config = dict(
    activation='swiglu',
    balance_loss=0.00854,
    head_dim=64,
    norm_place='pre',
    positions='rope',
    init_std_up=0.0733,
    optimizer='soap_variant',
    train_tokens=227500000,
)
Below are experts of layer 4 (counted from 0) of a mixture-of-experts language model. Rows are named router (the router's row for the expert), gate (a neuron's input weights, with its number), up (a neuron's input weights, with its number) and show model dimensions 0-95. Each number is 500 + 40 x the weight over its row's rms, rounded and kept within 0 to 999. Numbers have three digits each.
After each expert's rows: a language model's description of what the expert responds to. This comes from a sample of Wikipedia text that the model never trained on.

# expert 56
router:510504437444417572475477628487532481478485551518501429543588491499527424475513517490501534502478508487527534415544504490461534425542542509525446574503449527527540486556440552490535527478499503415547461486519454491500536501496507456509448508535534523509474477512539461532454457454496541458
gate1:440457547534522476456495495577535481460513508507551488509473474370489553542508555490597480566447536486417502475442516504500470436524497541432493495458455518470549516505447539537522486478513463550441528450474525475514481417522547482471509577508522544537542560478539500515515517510443499541
up1:555467537532444493441508522530591532486482496460495490411520594452507463433481515488517542510469505526530501447524536432421506533517519491459476487556484419541547559467465538513428563459530576510500533424534479456495504490468480498528523533504448453454527563523526496510593501459511505493
gate2:547557548498527438530498398546560500475472495468530570526497477520504453553439499439445515447431532504450514519485445500451551503505495536518447475504439553539480495510445484516550537503604467520548463465446490498556496550493501606449526472449491516517531460491505466527422471530513511478
up2:492537560580501521514456524470507494468440437504462540426532418504567458471472419413487493497538467516504532477544472544485504483514514494516454559473502519467476561556539477504533547509544462615515525445461486478560504513549534532556519465507461534527457470538476445577520449456482507461
gate3:445455527463475525561442428539535570540510502482516487497554543598544430438530512508503524493473543478495537560466482489472491432439459604532496489503542552471478520458474506534519532444507488491547524425548556508465438510500490483464510491453487450521489513494434499534512565441447534430
up3:539558497484485511459408552551545552506468509532539461473559561487550501520535472505435512509536519532468530481511490480473556483411469459452439553524462425498493508514545507586526469480468483499497453526537445460457550518522479482385532517482492421464513534536457485587533514482489523441
What it handles: Auxiliary and main verbs after a subject, such as was, has, had, would, plus and, to, 's.

# expert 47
router:471432491492527522530471470527514441515411588532456478539531522498438471501427522532453516517444526474503536517492496479540463527515449533462529587621499537509528526524500523444554538456518527501425416491456548534535530457510489468492514529477513470511519480533432563467548513413454496493
gate1:458564404576489471505492438433543501461469546524488540471527581445494579540495539488442539540487495450497547479506494440526480523494470535540521483531548558544450485467522497540479496465522509433448510473525454501491503557467444480510536438413573529585524445498477509528501533487488460449
up1:558480505545496437497486537515472422410428579510481479445499519499512513547370540501513476442472488509590543522494433560547501496472512523494510489504419504464472575489450465491498512521506525488595548519507504460397495526480477493597547525472532475478502491508481477483523503500488513509
gate2:482523469440537540537483470507514498525497475489443507497461485456461454475465548510496564518522488580608497506478423543482432451487531492528469534545483511578427514573436450587566534460457461448539497498464497443533499545464523511503504470525485555512521497546482558474514468485402537527
up2:455520473492544505584509534423527505463498458503511524531429500513509503412554487545571469517477527528494498533525465517497464484461572457498498521494559493553549447509456484480464536565493522544497541504481506504569464432434510544524418392569536475538515523500464457430494562444476467481
gate3:477492474478428475468537445574497469479462476572438554499496526442523442499508478534469565498481482564502498513491479529542544516551485479502417539444481530485479426489492418505505500477523501429504592553444483481493545527514563490460493483544573564472530482420528545513470545517562433468
up3:496478560523431488426500415449493525449590522519429464569510544487504421513576500497513486512518476471463521502537503562510514505476481435501479497548539519491432464530460417474505541479509508520447547471410513533453493486562569520526476492523511553493527540513445487418540475543476540553
What it handles: Capitalized first pieces of proper names and titles, like Re, Car, San, Col, Tag, Em, Raj, often after a pipe or colon.

# expert 36
router:530421447470475554470527578534546520465510536478521401512513463504518477470498519473452561500465478446471532487541499437525509472589534491459493520514479580502554520605436505494502500460467561458535499497514501500561535472541526436485456480491530562506528511495469462478439472477510571399
gate45:543481454570512543545553460494562547470430495468577488464488499489525461502508488489487514422466536504562531453509498523560511602480444527501447516476490491448537550467441498482504463465507547477582458471422497516542462496510471464472520464439568503541472516535432567529454437518554542512
up45:525466476550460510509595453446502597478471457471490523494459507502530472502549541530506512458451498478594513516509490540484454510527487483526433439447445510455547519526513487486558533481445589556538473487493496498518495490621451460466598492450497521509408513497502508483447484471503545523
gate46:451536548427480537446557510460517539485551464521462452501530458514575445516505532493437545426494541558503512463475477490554472469575510532487519501579551550420556488491519510500430497439502555462508531505533468565463534526489484421446456564477553492509478519451469508539564546486492458514
up46:488492494487490526503593460495538483485535510515482573494481578493478507451560617476510529554430428502549527548422479520499498506519454470504502472498419533509451525534431426477445449524525512473543513583482535537431466502473559544533507511470500500487506475499476565476511462463532558573
gate47:582421489437527594475514521469546495551496491545506482530537568515529472584553533511476504518469497482543503456460450506473499500515480458513540472435435417529507473459431543489484489530546542473457488482492470524488478502482524535529443506430561518498518386475461497454521462438556535444
up47:419560534523530436484400533516476531482474525515470456474480477516527530439463407514508589482528539489478564501522555511478510549533516484539502535512517511509526484504561496480520508506479549457526475473478454500469567500473400428518528511568506473545526589530551456548510583453445466495
What it handles: Commas and coordinating words (and, or, which, but, &) joining clauses or list items, plus middle pieces of split names like Bea-um-ont.

# expert 5
router:510459466423531538470484485472541492430453591484522445492537542443555500464495487562447546462517524487524554457488434467465480497520534497515445540509494525605509540492435572507500519476479520397475503483543524498523495457553503410460544473501539571476512465456469484450523549467499558512
gate0:460516523557476598480530470481537476516516468505514439472559517586589504459476506439477490438499515474500550554474558448499546452482496549477505482538493501523568567524483499431487511505563482404469519490469447486445595491482497420508551440488495528462436498471530488545467474515463538494
up0:483450551473451436494434462543547550435539540572499481474491538510471557503500543533543526478528519476524473488493578523402501514515468530469465458540537457526503491410525539526529518477441418489444479457434486558488518538482498470497485504508406539510582449545513525430483443483530494504
gate1:544433474432539460523486526477474443551514509476525465498459570574551453467534484507484488500500393500483597457522556559487553451506496578547498493510483540621480458496471471515516484471459494541570487530484464484560489483525534508424480475514442506482524514465471544507489522511533562564
up1:501527513622442511531514439536540496421460527488483508511465490454426455542492470456516493464539501491498432515494449474495485484525506469447486485513499460392550503552519472547504480512522457465470615475500481444546531526494472476533515514524587461592458502513560494524469539469450506438
gate2:506448501463533482428497506475466566514503491495521489523577518486537448538528499573457597529554559454503533445435471469420446525483544554454465519500485473588464543455575479489512478444454461510481520511480510507532517521482480455479508560495605474461423577484495483498512522458506544491
up2:496508531574540535517488495514532425480471526444618518531449495491468486514443577426520460429422524510519511520525524485490549551533448491573520541494499517427498524566448533504520509477524417563536513458544518462500429558488506489458500466485414494497533452489493515540436473511468475480
What it handles: Colons after infobox field names (Released:, Province:), semicolons in lists, and prepositions like of, in, from; also sentence-initial Although, While, Despite.

# expert 7
router:432491469485415543486485512492475458494469469544484499529533493487551462474496487526488524478471519377478573536511484444510528569509483560459483532585508565472559519586474510514589549458610517439487475436528523528509489472510509464505521533507459455506426456473510515476471521502547525455
gate3:401511469464507502461537585498562488499523579547526565559483490451484515547457509592504426504496485514539515477557469462451519506445485555567501570524482499533455508440514500530583441496452535459461524436459495487492479456470500521501444528518526451428470509420501453505511544509472521496
up3:512526478479558490507501498547540544445507483558485512487537534534552561562468557501435438458466409477542523432515481450525487581463531408481484464537578504511532519557533443453525418538562519438469473571505452508487420510485477450508479498513440507511521511531478513496555505475497469466
gate4:513487520533493402473467504544533462472520534542470536465500572509484509457492465528397534517485475471541522477521498494501492525544543537500576483593460476523507491566522510530516504531559542474456416475469552488475487469515510451455502515563610439588443451483509471460501557517545469446
up4:573385482518474524478525480582455457516494509540494431472550495523557570449535478457535523558467450465488508501545505437429437541473455485480519549555501493508469553540572502503513470514474491434411510552489549572468481544473524434512474477511535512475483487515479498467551543472505454548
gate5:488424402461501483495521502475524468507515455637486497578468536538529449529547509476508509502538467454415494513538465471446475510515517499472529506503458542534542540507446547550500427463551530494420498530577561491467541434427525534499553518511550492465514492487437502460516548522506493476
up5:484510592450507516467557441572533455519482518503513520493452472527465519546522458542387464543551505605478540496435468477504547495506554441492513541483481507475488491500524510607534467482487506405527496459482436526517469465540489538494459530552475452459474485427468506543529531524488548454
What it handles: Capital letters or short opening pieces beginning a split name or word, often after quotes or headings, as in R, St, Cl, Cal.

# expert 51
router:494456524555489485512476448553528479486471553515506472529549589484499474522469521460462548482527453492473525489475462446523520532487443557481440591547515525500496503486432536385614516448553483474478436539516512616508485443521455468441526496481511525477523486470503561462523522495476537475
gate1:469538524560469564513524423458518475507477520530531507522530513520532443575492456502473478467639455505507562479551517494465559501513479556479493497481552545488542448527418510421530504541507518463484559521482492449454493553487472450506487526537572564468491437457474422503486548497526545450
up1:502496448511486487447449522501520509487545435552477475460404484484477466506469517458470476485490493553435483470535487505506554457488535474471569530518537472446505546476541484544536481442523535535436456538530524471509455507641490491551563505459456473506485570471596562471533581528518491464
gate2:476482468527476571498544500487570477453460500458504535525475586489519462519469502489564521431485485509509463494435455472577540500478490451474452603497487471538480523512459472457630511485441491477475483546486512535508539405498508481472505600483539516490459462547489487476540547461566536462
up2:565559480508517493464416456462511482483452446481505501483538547488512476581439553488457470505526489529512551534451487500484491532532515458512544536493477488482484597374515494408535474496522520495419501524473492538466408543508496516481562484458546484525514487489470493519433527498602508565
gate3:519500512502545479524461516550560471521476524482483456547540525509563556522506445480454509464505458476439549521505388524490478597483430466504430478486472483510540611546462431516500441527598491482487507504480497514517527515490464539499522414424516521464472541498547489484517419443480484492
up3:535535542516475448469517528524543575639539534546545485519494497534516474458501474537497525512498516440438501572516508580518477513500475582530516503447545499572476469451479524505425498512555438527526534434481463530515430494462512519500438481578525467470431484523470467449509471471466478450
What it handles: First pieces of capitalized proper nouns after of, in or commas, such as An-ime, My-rtoideae, New York, San Félix, North Carolina.

# expert 42
router:425537482500476499500548502451517472473494562542480454530537543452481539524466514484445567500459446445552551527507449522512525493510480602507530539495435491527472521492510533493606556511513557476513508501503514578543478505444452426392550492454528444514518441476437514432487492507505531468
gate1:544543520517461572577504448457522402546512516519548522508525526493548500526495495493480498496477462459498485454456526519466579506508496443474480516582391493528561477506482442560519572512490490433461501546497509571486436527443528526439502445502545509522501428470482443455549536545465549510
up1:487407612474553450411531514539520459509508507525457509522520502518523551474489464460535460501514512452474454496441514513488438512492477425470474530522524451491482525552555514477536503503478482585522530469462469571484498546504557522482478517468558558491519571417585539500516554512456424483
gate2:485440480519469515434433448530514605440484477505535483496555538497571540449432483461460494503546551505474510517459472503567548527492537531504476480556478562602557505505509524516526513540502503498549497528471581517440456486452487503522480542464524437439510441425501450466455536462558485496
up2:458539503492453524540541485566444550448496478535470465494550497490579495505443537486524478456499581468458539497534523502482448502412594551499478484483513557472541517475586501502497527531516542509476526557479530488474502418449478418483469527517538449588462461465518434425514534461517505456
gate3:486528527493503516527475554485451466529548506480462463537540538437512537503471491438436480523429513560496480497512493468552454498494482534550510457474417540515477478583577550463467560459507562474440548559475521489576507472433452415554458435525574534485454510514523499533502444493532544477
up3:475496465483472522561445513481537510488504599498362542499452484500474605506532496473498503437493529532487576538523518446494538467506456454485481474523521450541482511503487493471567531552482506542531502481518488523447491531469535532523500403412514501510466477507513527439553375518502508500
What it handles: Single capital letters or short capital pieces beginning proper names and acronyms, e.g. H-alle, D-YFI, B-axter, A-RA, Man-z-oni.

# expert 54
router:446431478514504466545480486473515501515443572504520474542534438396449492493436559499478500430462514550546565441489505516554492533507484569450493515558450488555497525524471515451551487471544564497489456546415507562548531511523487415471492525402447513498536461508504533491504489496536526471
gate2:528498502478498497508515523453567452433485469539501494475525521458594488529472505451466529515481451459554462446483519512540536549513444496473476435511499466541591546500417459614535490502438460493497496515474582479530481495541580447500491565567520503446478517460479499517445493471556541440
up2:465512504465561404556464430470557510528526443508545476537498488483547415479494468531530568512503462570568502494496538533538595490574472529525446521583521502512523479564457515498446484476502454457492505468522435510467522473510464437528517534455530474451502419552482433495508456525500469528
gate3:518461514497438469445516476512503467503527529425474446529511499479537551519531437393482549539534506439459463447497424475489487493539491420514474495522567503552493532497457506458560498473509524503556541487439529522562496550605524443497495467514487549503523540575484492614483496519549463497
up3:459513477466553413472463533433518498438495528513575469482461493442499517593582566466499473497501397549435480517504530440539553422554503463493521492488466511539489564508475482522479519473535476441469521444543499517481516547447524589492519457426455499474462515484505464475499469508535498447
gate4:502516485446474570493546550498535521520484530471491477446472529544537435549456450512545496461515494497463502468546476506457570440469477474465477552538498572580539482500478500553606535485539485505520467491529493538554524501526455482555511559457440526522467436472531460536383450480505540576
up4:546557537469461463445530469440452477514525514590521531526456552453467500439514525507575545502407490459490535507569456510505445514483506476538470540490492477460542497448529488516519483534489515488462513458534468505452487462464452524468485472458586449437580570481469537536527606544487540526
What it handles: Capitalized name words in lists and credits, e.g. first names (John, Patrick), months (May, September), places like Kent, Pittsburgh.

# expert 27
router:456418508504516566511483565435543429470529521542582475500492545496507431501467499557463526531483398483471526491495439481490471463517477552539483511541488508513487510560427522412545479518559548465499526423451508498549512537596543426444467546493494523514534474501484466534508512452486523528
gate1:454530517497451468533495459479574485613488478471543462493525520559494474537576555525420594481396437483467524528533527452470445392531504531528513545525536475502553486475490465468528481477523489472450505581509528538451492488496524558533490570492554524483452481521492527481481531520533508486
up1:504499479525523501492536518470594433542530623522472534590495499497559522574542522471481478556552500461512475522500517490481502434459492487528471462480521507453473438500468518541474521506500507545468450489516538486551498482412473526538459443534548484394447502439499536514500512455401532459
gate2:418453462569482439591438481466509509388444541523467546518420558523520528501472425560466524501457510493505600484466484526516507506470455517495480484495484530513508552502468508481526616535515527511478554475470556505538484532499548493501556562525520465527514466447459529447499537481486517478
up2:513562537478536521464489462540475553503506461581429513509496499544529525498497436506509552445464574489533571465508522551474538517481552422420452498447478467463510446507536512579499507530463590524517442489458469523527561469513486431487480445423528457516422474506470529511490535464549530541
gate3:493438481484493506536462468459519442473559441445481500570478528497545500532486437559458510541453427454486456519503533507509539503531482553530523549462463580508497494558433535413460567505523515524495561535542411505547523471507488442492500503520497486493530479471457524546580597533466436472
up3:484499560524549573569493538477538486513580540459569487454504493468471463483488420516413529581537512550464491508526458491494439511554433554491514514476511524531454523503519427507540485422491453509451537476516450520462543581474531492431516459485534498508429519552504540559539511474464520549
What it handles: Word piece right after a lone capital (N-ine, S-ony, N-arendra), plus institutional nouns and "of" in names like College of Law.